{"n_layer": 13, "d_model": 256, "n_experts": 16, "experts_per_token": 1, "d_expert": 544, "d_shared_expert": 0, "activation": "tanh_gelu", "moe_layers": [2, 3, 4, 5, 6, 7, 8, 9, 10, 11, 12], "router_score": "softmax", "normalize_top_k": false, "routed_scale": 4.12, "balance_loss": 0.000159, "balance_bias": true, "router_logit_norm": 2.0, "init_std_router": 0.00601, "lr_router": 0.00179, "vocab_size": 32000, "norm": "layernorm", "norm_eps": 1e-05, "tie_embeddings": true, "optimizer": "soap_variant", "lr": 0.00464, "beta1": 0.95, "beta2": 0.98, "grad_clip": 2.0, "batch_tokens": 131072, "seq_len": 256, "train_tokens": 648000000, "steps": 4944, "dataset": "wikipedia_en"}
Below are experts of layer 10 (counted from 0) of a mixture-of-experts language model. Rows are named router (the router's row for the expert), up (a neuron's input weights, with its number), down (a neuron's output weights, with its number) and show model dimensions 0-255. Each number is 500 + 50 x the weight over its row's rms, rounded and kept within 0 to 999. Numbers have three digits each.
After each expert's rows: "comes after" lists some tokens at least twice as common just before its tokens as in all text. This comes from a sample of Wikipedia text that the model never trained on. Tokens count by the router's weight.

# expert 1
router:476458526585523485500473525467481496504461495502497482472458538353512425552519585539486483444500425457580490541516536523458565497635548418488552511493581463468457524533579462434502539561588463539521534524464449437476434555597538459569561666524481477455523507441497537504507464520537533460507594516426481443502466551450419592521520429458449515538549457510515387491452497574579506477481476466469581474456450583447429501441467492470464554513462480553500435484426516550442443447508457512575518451527523580479404441529481567547513413462632605437377511652489515465519535484506523496520443548577497569542488512438475483540579458522565546449518453525556486442522458455521504490544424517521533537440626510452504484495491585463475502535496473451526547401464446447538502519438482
up1:485432518500495482569635547406474453488585460485553496425464540478456545534465519543516569517558550482550547468477559457530454468546482378397601508470562540531423503448536511456547451513507585522460527484497535534532510580477561475595489460500427503545451482442499504566363421455480452541487420516504503534474514475566470548486507444444365530479481504506410415493563515417540547547526496492609464473542625578502507565444424585503404486479573488609430467474511464543539485512453531539427456527427479438502519537449396479437556479494509469540410452448556470467447503430522459498518487526505421556599482563550468506503471399418490484412408517469525545533473558562435518525519472469512556454406571534523487479407445475495483417511572468500458505486557490501548499526511428
down1:479533496583500511518407501492506471579503458507522477544556573463545424508527516518555497488592497528512534484439553613578493466504562578435412498488497417532509488479586418516478470420532531486474417522464435465551458475458514559568558541501463452450462601475513548524457487491478436473510495520485582470485500529520626488526594510506477493535470502477491458479404468459404524499547454532539519579480565477416576477519441589464524456519515518412526446495441591490455593470454570527533509498492455508485594466517561468374494486526516486592565479410454542408522526494448476353526549380485492582547493522461498480421595502513514425537547411508577516571453506435388534591470562459437549446560503514567416489489558519435538449406479534527433511459542519452440554530407489
up2:550518482479626478531580530546530502460412494550628487490595485421513549564512502462523484505530549476470489450447545453539529426506555490507516493468573506486512545505515544550524527582453530550587483587528460446486510488394506499551467402385481543583485490542535479506537526426468433478455493447463551463615583449479474472563545528492526528443533491457514537481472445591452486526434460430475412522432474532505620500452609542462523578540414442492498506591572502497550622515584520579493530573497549570530606476570520487536422513540504459493537490470547563536493448358469517484562524474542517488490438442552445405521497508500540492594514495441451499459453567469521456469471502488492624429526515395479495521471498484552496465607536491384580388482480477521477472496514576
down2:518568470444478508505473442626534482551497512521511584491470538499569452439519525540551525434487563470496502432487530462466449533517571430572482575490426376573496544436504533439539583504464561514479498527541453450537564534546468569514526512452509584430565551545417569436527477407468573472523471444580573487458486494472528492450523493491516501444496603460526416543477568546494500468465557544450485544490545488583450490524515501418529541471595539467455528447563406477470491528461559537456497566478467430564440605486551513524422594494581475502524417614489541517494507433380482466354488530562597491486582565481557492386457470595471489462556480459513498485616526522498536480471474507477551430475501429500452537532485547524467568535520363494491578495530522428448409479429491
comes after: " 0", " |", " 1", " in", " 2", " 3"

# expert 3
router:467445560448508520472516526565566426537554424508590414508507488516514528494447562520473518589556462467456465467559494451536437480467489498542476677458457457437487405423464374554566430536468523430542583555589534551509526472484540553437494402472445395556563458494514542508543475504441533518512491418517477511538509433577562483465432607537469497536515420465564520480582547498541522570574454468516566492505426474457424513481456537529483491466457488548482489541501496552454530553476487516551437446541503538519560540464482540413543584453474407534414499473518552550481551520498466510500477460483532510552462431412507523508556549430502410542579607504560573408545498484474541426453518514468524540398428464416466486428493509428564573584473542545511575439452396512570522455573491
up2:590606469501497529524495591507613384561432473517448505396543560484452605469528528486445474393419413485506444485493477519497572445457474517510545467506509490524562515525497495491472406512358428534467498531503550483593546563460505510478504438537421574453528382531577458524554572509537546500537443446577469491461522514519483544518582472422556571393505495449522533431586403499560515532571483504506528436505460447545415553532424551537453498564514506474433538482482481463592539535537514528486582406390463439526532484436526461509447384454488469462569475455540557474564483468479485480521494513466612548489527496516502504425452549446526544561526540504478486479455560515551476569480503479446502561533493427541571483361498568494478512586451465516528493422544501504591584514488573
down2:569581514521443525526521421466475546595537508525467557525514558511516481545487529572486464506489514483559532452441472592462440394582428556458475524524464546476561505530530491415505515528458535498413493482409446534491565525470531487549549508472527499563442510372422550503505586439525463520431514512493446393496562531551437566484554496510568519525477574483511529414574490424435476500446551504415440510414573476480584585540512473505480456539442496546495515521513512538551399468646512430525529533541394424460500558404529440568484536483502528467496454497515465527520537434461528522499395435516541535522513533570532441494431413472537486438523531488644521541554454482540506343453469489456445537517481515538541584547461579552473573512421426528543465603424457565487467516466586
up3:554495526486503517527541523462381556500506518489506585557488538495521501492487474554480454486532376542430447447466511490487610533535541472548511537543490400473506539506491456472525574571606407475478436465441452474483564510421514504509514589476532551460527469495491484355469513471468458463514439533515530589508530496476570548492544402517452507414551470480563584502497551436479516451518495597576507418502574519431492527465497484600472504419371463479464498542363490483590572480469473539477423450502477598573558450574558534498541510476490460529533547482464512493582499468551466426525526516384447405484473487499531529480629474501515478487539433370502536531503513555480521545474491518432373510554548453450579454593431484501469464442451495589517484545551587478437510527603438
down3:504482551552499479495520562473545490437529603441546539483508500465496415498506422577372480442494486491453622470586572496497603499519615548419539493545497461528489524552590522516540509526505494535451501451503499517526590399464519574481573535508503463459460503422446507631454439468533542520523510483529576426544520499469514493598516516501504447477551480553499498590412439514551525434586412575492555530508621467556506456605502543565478524455397448537418529537467545536503493553524518541398466475453459537494490495559577552427472534553470442515540506568424549571543518457561427512438532462446455503427528508470510459418500407591520537537497438534476450531451536462463438482536524503526449396481519488547514493616505542516560520477405546464461508510665442548476435524527504
comes after: " the", " a", " and", " his", " an", " was"

# expert 9
router:401556525414426370510540507516554549488506491425532513541543552512497467521498449476471480561491500591497474513484528519500446516501520500538572495524559490427525533450395569536413496494514471463472488562435462394582403600393458518551499604514486517434503533579504505513508507457510546479562475443520511533472444545559493491542502554549501518465571567474521567437475549467523545523487510481604379396426538503565587523494503433566439485500495504608498576440449445447533587502429556467477520565478576495544523456498558525471524496524480498506446484545501559473507453489366541526402432498424468444485438515550510609515498439480523618404491483524513564602423516506583545458452480480565430474469471441475443557421490538513528505553573372534500529526573585508580445468491503
up1:549530457492491577520529455503501477601649564522515455529453432431579501457513466491507454557427496489477496481583474517533532490450489462422469587434600504463518521474494462585433497535507498495423542484479484437562561436492509496467485508460492551524538552512503457446478554460541482493453484470545456494529507456492532558535527555452524453578528614528551465501450527560558467560458445443534484431404526528465468523521573557557504462524524550508576507497454477537543516451484423437544550586637504431520427496495524514469433487523539609486387493491456418584627497572508526449472558556446505557493417520512382549460543516393553483457558432452484576487414369559539476577606519422428384535499481499521464475552520507456539530511526564379542594531519528526541471492506551
down1:507450573504537506471532502499502497567544556563456376488421509490548464504480541557478457520560483378458614450484424570490467524480535540467555466422535537557499594529502422456512527560482543417489496483529521507510530490458554561497570445496471510548452503513505448481478495450539415497626501482444475452464530441507454455530448514437538455491480442494552502439524496576460525501535427612610536472604511514501470516480470439482593486629510476560511536472541583489487563555497538494567459457534556616456430534606496577565491545490492583539457486429432428534589441466474560628441440468505514468473490383520452603462540512560578491428487517480485569564518533520419554469415494520593523500578478482541452405491470557529475581431508428518526466486629493476485480483552506
up2:433462468459449522485595547567564510457597458528503495447560574477506534511400462560443529510499441411525556427482469509455494414514482500425521504587527519466500535523572539485419532465494450493411439395518463407504481441383538542477570541568536505590518500481500527448442455514520470520438566485512492506474460448420515557512468406446532356448514518450543463479571469577523445509535503515527413502541460540502603450440520551429456555499497546510489599488430508517490466521568556562515440549521507501496596572550572506523459514458555530587496517489541551433583417502487420526447534418462560499516479644480482582505518429531455553448570460523588519523482510549512506589572481497549517457483595497465506557423428461381530509440554472535542458462604468464551506466486578
down2:453498483512523522441531528546510464497551582493455428454483418501440428502528510499580510497448622473526525463548474521418425556461462550477530502490480463510455490401580494537574468517520403484447521585510451368476500495584538460480543502460527483476473554535580530462507522423393501434451531410445459532574492502498463601448415545467401555502461637449464381596448511501468505563536525532487450548421499497541460492618493507528526507436557496487572511438505552548510524455460546515533440437418452481404491511481477650464395594552521581569531494484480537499508511573522482443470541496547482504536446534456460443491409558551522514547456487431495411439508566428487455481423493472494458501475552448495537543525528437537537638481469486412479502548473508603564503468485446
comes after: "\n", ".", "==", ")", " ==", "==="

# expert 14
router:481443495494520568512646518454535503518567419455440402481511427485526396496538487475547513517505416493626536409494468422492515563476505495476474537590506563621483495508488494508377517503561452401568435527499513547500480566530459489433489469558596393581576509447485487494559438428549411499507460482485507524511575518483528527480526461430422513508459501500457503612532482514456544507518470426445442587515544506459529535464484476416517471550508431528512571537586549561502385500510504421491481572492538407564513535436598459555543573509492508541511489477500524558471463574518496569579443599490405501492544512470530482577469524491458422481561374467509560480496509528483594486434479510426519505512567484514544478468485495421448579468563503482440504493471367582428535536420518
up27:468523405516549484441450500523448545551485588548486557444543513541382444513490439548513474536434491476518497511446482496477485510480498402471533433512549407497525552557464526436525463516432557540514418555513494560543595601589536515472530509457457565596563463513373469503565547553520567522495520466490409520518496450520476573429596517512577588456460461535421453363401507475595551549486459559474492486473445519434543520535549540379490555544412498493493477580567548556537485481474500456555521542381447516447507457476496514534522547476526562467568534611519493451500443471447451504548495530509509567531433497533526523466514557575581501493442504482594489553559525532539478545588572506485468518434514484553589521488544455439424460572414574554461523462401593454520566567482546
down27:467523469531597447529478546538443547557540483546448491538552522496461508553423410453413546366595548430546477503544477502406500458547569560464492433524572503480490495510515514502587535440513457468462365485464538470517529417524553450414475455544525500549520612612470507545474469455462569498500549645551600469458430510482527575417549570547597452506574570537568472563490508490443478547396505461404518501493484520488481510487544568495442492564426589397478400456458495450509479482510502516516475461455482548490524563524527465477476482438615488449506516563512547457417532503544578557505501474546513488539493474483577494380440542482520505474584469559477428436437463450507524434472544560461456429404475476493568573511527427540432493494540499515499495496454512461552593552440449
up28:466487505461482475521485491536555515513448495504587495552483466503478527514534463524484490496488456472488562546468454518503512495429473539415419531460508423531624521521479542601464529504594421470504568587463559523585466531446575476474411447496535528502545624504533466444518428538471597558614544539590532509459452461475505581451516492520478445466518534384464498504475611440515475377462511442356501497544474480558469415524496434527492609503529488446441469538540507554569547455499526428516524503496497516531494526613481496456589609438509503519544547401452503499467440491431483506458465583466427520566506408510467488490556590591472438539621551481530457474395530537545538548474589497424522439558467491531529561491452633454481475440522474430485477498481566555489442574483554
down28:448501572459544593473494435444486545475455556524540471526498465525563602388460509561464496465444448520496571595479546543558438573561508526515458447503464460528529542528421579420531632421505534470488458499433490475510387504536486532466430580523529532529538531500568547516529519455483504484520520542516518465535431421483506443515476584523481437603598430436541456603465495547534480480557477607511563469525549464560443406568545442493484516434502494430491460543518596521549636471546421492533403544479443534508533438527530502543516516442527521514499389513505488454495522467467517438515573548547476471548586527462487473473479567595513500512516439398527481409433529554640479583442545487502545374502438423451526530499555576525474567483529520512449501544514438589509505530556547
comes after: " |", "|", " the", "-", ":", " on"

# expert 8
router:517623545557515429527427529518572499468424535592524554567509551485564457508449454448506482549507461477455537603529566417485571598488454463568490494512539535498495418590555553540452502570439547482477523478507521383453494577537540501540413506486574439605548556516512456525610536472591459478474539564439438416517527485521467505463501539516484411546438529523447516526527557391563427443556469529463507571471517611558530529544499446432517460533506539468462488464438464517478557514492480500514546513446481464468597456485556558491357396499429570558521551402525502465433459549500420430531492451538452545348534496522544414489604522516488587408514438490470532497402566481479505462501411499501561529511507534459496458514560473501511507592515497492481441542415521509480470513478472
up1:479543561567561519580471569457518491530599489516494435491596512549543443563431463455566553467484469624490462514493483593583527504505503398569509391502478461484532530516458433453489555541543502504448510601476458505442470490493599502505432471508542561437511512509507435494499506556348435461474595489545544480488514515592581456523449579443536376474559519531487439435518453502528443427368475492468442435501501490545463488572493450485497559551478554451543428484518423634491498518497449537476457550484468485492428481485476475514448540561480484557534409555425564501572545495419563521510526468493510451490525504564457506471541559374506602459491416528604548594473568548485396536545551499459489448533463465564550531456511537580625528507564533483464500452540522465485529505476468
down1:504475542477430396485535606488468496548476462452522456433417404470524496533571472548527488541479491664548469487479448526443505448466551562475506454454556455518489466459507561484534458465482490529374513530554591532560505449510372465437499438594542473557473541541548458451507524460513533533371479542520457451443513466513494513505489464471607491480446443509450470498492482586519438517525480505548508425460434590473428591491455504564505445418510504435489476549570597513584497547558569475481445455544555427501347499500551499501516487519497458513537473528590432415452484536406515540482425596438479547553465475488515465463567482516531447509425558536615421463506501486498491492457471436501510542477550507585527588522448394510478504450576500465516454619415456435453447523582483
up2:386485441582567535448493469578470457505514523498513437574519545462441395538534553552434543662581542475487482504502543522519414485479529557449459556541520531433337462630536463543540556484391459457502474531548536495528463521471521495445392514470320568519474497530540540505571533473525501413468461435483449530532517458531489450461473508359532488442490471606452495577559476542512447506518505490436440570497490431483494538511493481532541377453514508538521468480525487605449436494562569456544443524533527528470539515490482531499452453438483558451522426530489598517495475506580476456476396486478467425517529522454590478476524482490589506555446505409426516490526463578386425554515530487471514507497535519423424575462511406546505473506508487515497491467450506534467437547530509
down2:516497523588537524483494497445590582600440503565575543501485472472456510486480484541502502508528572478480557567414486460536424540454506527539550531440540472590465474494539452560434521531429538557491549468513504449478465598562552586504537493539520570426557418482560482532421526506567591577498451477591553503563465559470552479502507422463513611583528498415439583528495622505367512382480478385490399472479572614492465503386479460505520481501545536456524526570460467522542462494471498513453532499480480520467528563466506433550532453480519458415556534500463534453539599483540597577538549510452526463437454502616461494436555582506433562521534507462532499482485499452506500476472545497488436523551600424483527435516487477501509522451531561564492592480501563531425389485467405
comes after: "\n", "|", " ", ")", " 1", " 4"

# expert 7
router:577449513557547478478606540473586541494475534569522496400490510498515561484543559512507479533494417456511555517496445530503572421511521552421505444521447538555490424528529555420470616485527505506450457509535554485349491523513484376475585619572505491553456475444553517420522535521449408528559470519561503469446523493512512518521510473422550434437521412540420456570472466489466607513540545529544430456524575494489490527520496507578508457497440553526496504534519484466583515620466502472435449566470520553480441497570544529478491478513495550577522509462428400557466490477394516528430456496409508459521507454489410498536565555520426490493516514548473480519405478544485438596484561465417527437563576504584530437493480481509497460418488578465508402594612619443434529449477496
up1:503491434517529567543485507508448478510418534534529409457508473480378560465453427416522507505568498453539447468615560450364521453454540538416537565543455463480582560459462547545522524456470517508473485472527557483467486525433596442492494543536462588413499587420398499463540541510491552631557524555458581519504477456489500519468563476441406507576476480438465543486515526602427496482425524515479539543523456499456573505535509502547540631551452575510571512517500427469544439572481482485477476571532494565519502472491560425477469540509512432564458544615421521459537459565481541557443542414355561520494450505491548516515328463470515457510452465510573483493488504452540542417454479507471475421427474487486510540478441546521516521540483588459499457447458511547569405540478469
down1:535532616503485513456492538491414440476485526490597560593462530523430556570610470520522531482513466560554415348531457645457526521516543554453523493382475569466515536521466518465510564374457460531460480502451447483464429538496525555518592426541536480398538443442435436510527455567460435483595448509442536552518434433466490553572541543590447550556484506464459596471516583525515501479488459579438545477503452451512548524467494471481459570467451535477537594492501506492525598511520584538519544595563425493567474494505458567533498487520419504530474480558512464537571510503488462572490526467444508524527471567504521502544511466448549532426484540510516477419519477443554527637506373455539516538453553420543478549467504456478529450522489498528468520441515502574546576493600613
up2:436502519444500464488471466559545534566525495486541455463426448555446471492501566454476524469507458556420444490494602496496579520473506542443473524503431470543600442459530565474459469586552433542498476512470589520491575498533470553506456501510511517521445461507546511579488568478412580533449501477559530561514525471524461538443469457450512473543649408560464496522505486469574509485484521510511457585405458492571502528537545483524402505471523468437585522496484541468557559471425531539494472509485625544553543412512518337462458521509467456461547651450458453509526511500508469549484409453470499461494526566561561611564446489479523591539517565543484617520427483613602545525558576481445547394478545452491482429476483431460439573482491484573578534478549482561408415495553491
down2:508533465572529525491633406504418475568524490510572462403569506484578453463536572514542486515551510494498456442499509401493518469534495508454452418528526521519507548532519501502563578553520528513437492534500536541504512494520533557560557482566501476536432518553527515566503524501556435528462470447575537505487501546544530470467571562610471437480572456504527550544436520502462473439370450501528417519473488525503403486546511525500497506443409546536484486469476432511451521518442466546525461474445508601409510487465457496558535533489379479509598568403561535496479501478598590626499517451465510511504511542609418525543464545542497518476535431572519601445508499533596512578434420423485592532553447477596420396598569470438540528458551481570507504493507559507450418515505645
comes after: " (", "-", " \"", ":", "/", "==="

# expert 5
router:481501513472527545514465416575437475478465513531448572547571429528475535573460496413498526512538540425559443468494514476468485489574441464557420487440513471473599544523472404508602530510485444519445534615482462542525564496494607536360496492461499426493512533535499564505511486545434471534466555516576539590520545437506528453539567564501542515570446474428580565462532462474453476493494454585503556506576471425452320404525403509414450528480550566501457498515595504466524469445516532518470511509524486514551494581462441556553462594596419384501547414478558465453461500485582485562456563420508457541536488470578498535453448535470499524492551533600511557488506587439579472446409539530453536561529441537472493428539530527489511445554468477432462459462475463585525481499519554
up15:416474485446544516578537540480542438538468437513484478484467519410453451524475550465528384514447423555497449555493545519573488535499452555505485553408599454489492492548567477538620591525546508535466489483453542488493456481481553511563471472563381557539553498474411517517481499554562484522492587513400552460386497594423424458623432559418509492530493462513475481422473573483450459430520515562435569510513501489483445577536414545556516424466424492467452461472465485499476521491490530464536530470509538517471514564468539591531488478479407475564493461524481563478499532496534518500488469466418491526599479512447493512496474517558485569502460422513588520440449450523546503515464598502380559561568516616412491552559597627473457548435527462513482506435479498591529441439392419
down15:517506444466482470491344432568451531568534535486453456520457539544540512538493534522463522549496553488494576439484468492591454481478420536405501489509603428501551478516420475487533593557457456478441614563498505486522464530519455470489567449415557511501479512595520537505515520495446519491489485416492403522542591450491539528466453492425522558445534521461486549510540497501509553510486501495513545541480517562516550507516591548469539437442500529434439476484384501456434488545476473405530459543491519461431562597588480550577531509493498517566469580528436512463432580479482488449424615528466447467517508480458589533510565647387553566511526450493610443478429433451609474470447573456531597578531490424479559527539506497425466561461469516403466506448455442491512445531501622
up16:504470520538560483469460620523472483544525483553359457602508470557483561474502469612528471530495525521506482462484467529520530453511557475529467599462592504481474490551582491592557587535517524435466468549485501458545422517478475487436467521506485551441489516418499571486512530527525505521572513492499585538483532647479499530487569521489543471444483415500424510566406482511482526526434383554582504410506452550527446508494451530509512537571517560427482517527516410567525527530482452487594441484537520583524457467447629524576487516502462438585508603453524562473441455505524364613503505508571537533467521423485501462555546494571534562545527577502468530504492539451551514443528438548478527488585476568512570421416539436499395601505648456496522498543558508482551468431510471
down16:479517484565416574508479484533527585542480540551539486492525522491450540551516463490465426536522425582557556456565453403448531489421538433535515512533499503400478524569526543539461434491532389486474522537516584480460483517533507475552569532497503447532542466486558421454402468446494545456488529468495469485543539415473559455437539447505570591467505553513604487500482543524518481470536496582560451482592480549597571394502459437507461453551448450501483478448585539495597580562513508460569432491484400411446415537504506498558474523556530464602614533470597559526431580472575502513528488545495507542532568489492467438392423521498489510473409611480533557525507524476493476566487441518481531390574465496502552503511501542560605481548500534512470504439387403518502551487642503
comes after: " the", " a", " his", " two", " first", " three"

# expert 11
router:459410486484567481445452516494513418490518452569537432468496482471500615557507529531467389526479545546567524529562456542516533446396496445441528497490490515440490526480513540555580440479439457517553519396539484553507546416546463478493525409460452547425547494469413496530394411606624576459563442499471447523472485526523524505527561453554562567495497453462463590448464577431521493545509515489513488498471495456607506434426489573501550479558543575483441522438547555530455509490453493509519504459429454510491507555511474444527506445457427556424456533462463427504505573446530456531558536565522473533459527540433445533499514450560527477499462564492454506476440593585424513617584426592482387436437506523562535567567517448544467498532490499576534519378504635464575531472546458
up2:490476486558481472538504552476440481519538474598514539599429524422544465500531441429507446461477575452502482450492502440625497421533455516513513524650508486481554533497457519544462517506503480472392455513530484535465531450472499467504467432496489458442472448498459530445575468450501485491499501535569477493482513504540432580521415572384496670547519420519415570583538578577574526459437473446499514476447525587486532470519486501417461368542518614550463547517428587504408392421555524582498470496573456426529540519467514492500566528479479549567460563506604557538439520529520517568570486441457499484501522493511482519547530496536431503435519569496514492487507531449499496439544521513466479355494469485564592539517477567561548534545573524418518479386503581531525501533597467
down2:571487477490456516500461482504524486459492566431495452474458460581424562563483435561582543509507497532477586477486481523436478575483522529474537482440584518606479512489547518601510523502555428538489468601470446499497552557511479471521437518502518432440485466594539531558472550553514587411458474520511554521526472441418496515415501459530522452633518498550542529584507540507431524561481412589423537514569422469552486494411620639502535512439570461397567437541452612481499531506558555575523508486400513529477475532546513561517526484509498449398439495481526467543608579508481502482495503511509479491461445464536502450517472546534440606582521542467529533468523579524481493527584528570500497512499524510523497530450518525643534524614439547507420595449482490518529353490439535
up3:512439482609550474424562480483502426571479422504538428493574489480587447482431577564465432497466532492404535471474525403504524500443531569471404540495569497506474493538496510537475478484404538476481509538545482468475480420478526479641536432540543446454417449647488431536478573469429503467485510462491474550433518487606460554469545529472610542484485396491529544462474594483434441545480436540530471413503533463570492470512529505417583476561471447487534596483508495533504537499428376592509478509487562525492482510419443550532554507478406402568535408476521503567575451399500504471563431443545449529490535543534458553518441483513490500491560498467467427506533486485521595513571507590501610466484532470436480437569523480432516469592553526578498581514489496555442537507470497
down3:563469499506544466503453416476512477472446501430441563455498478559453543457442523493464484588553499581486481501474418453531507593538541466457406537508567502431418539448368435487496477621495442476504471550552470480504495447446528554444475465408569458588540490575498571542548562433447500464533405496472515389424460491488504503345440514502489515540501520511526540564470506520493524582493493589403496459550593545509549433436496586454475425500527512515510464482522556563442528338481498537459494498506467509525460516501429573491491539599471541507519519423420500629527456471404555544523446512438418478545495487460488489509522587449605476408518420500474463610510547466493461538550492454450453519553485614406516517579517516467528504549464544482561482514498454506499541560580504
comes after: "|", " |", " in", ":", "-", "–19"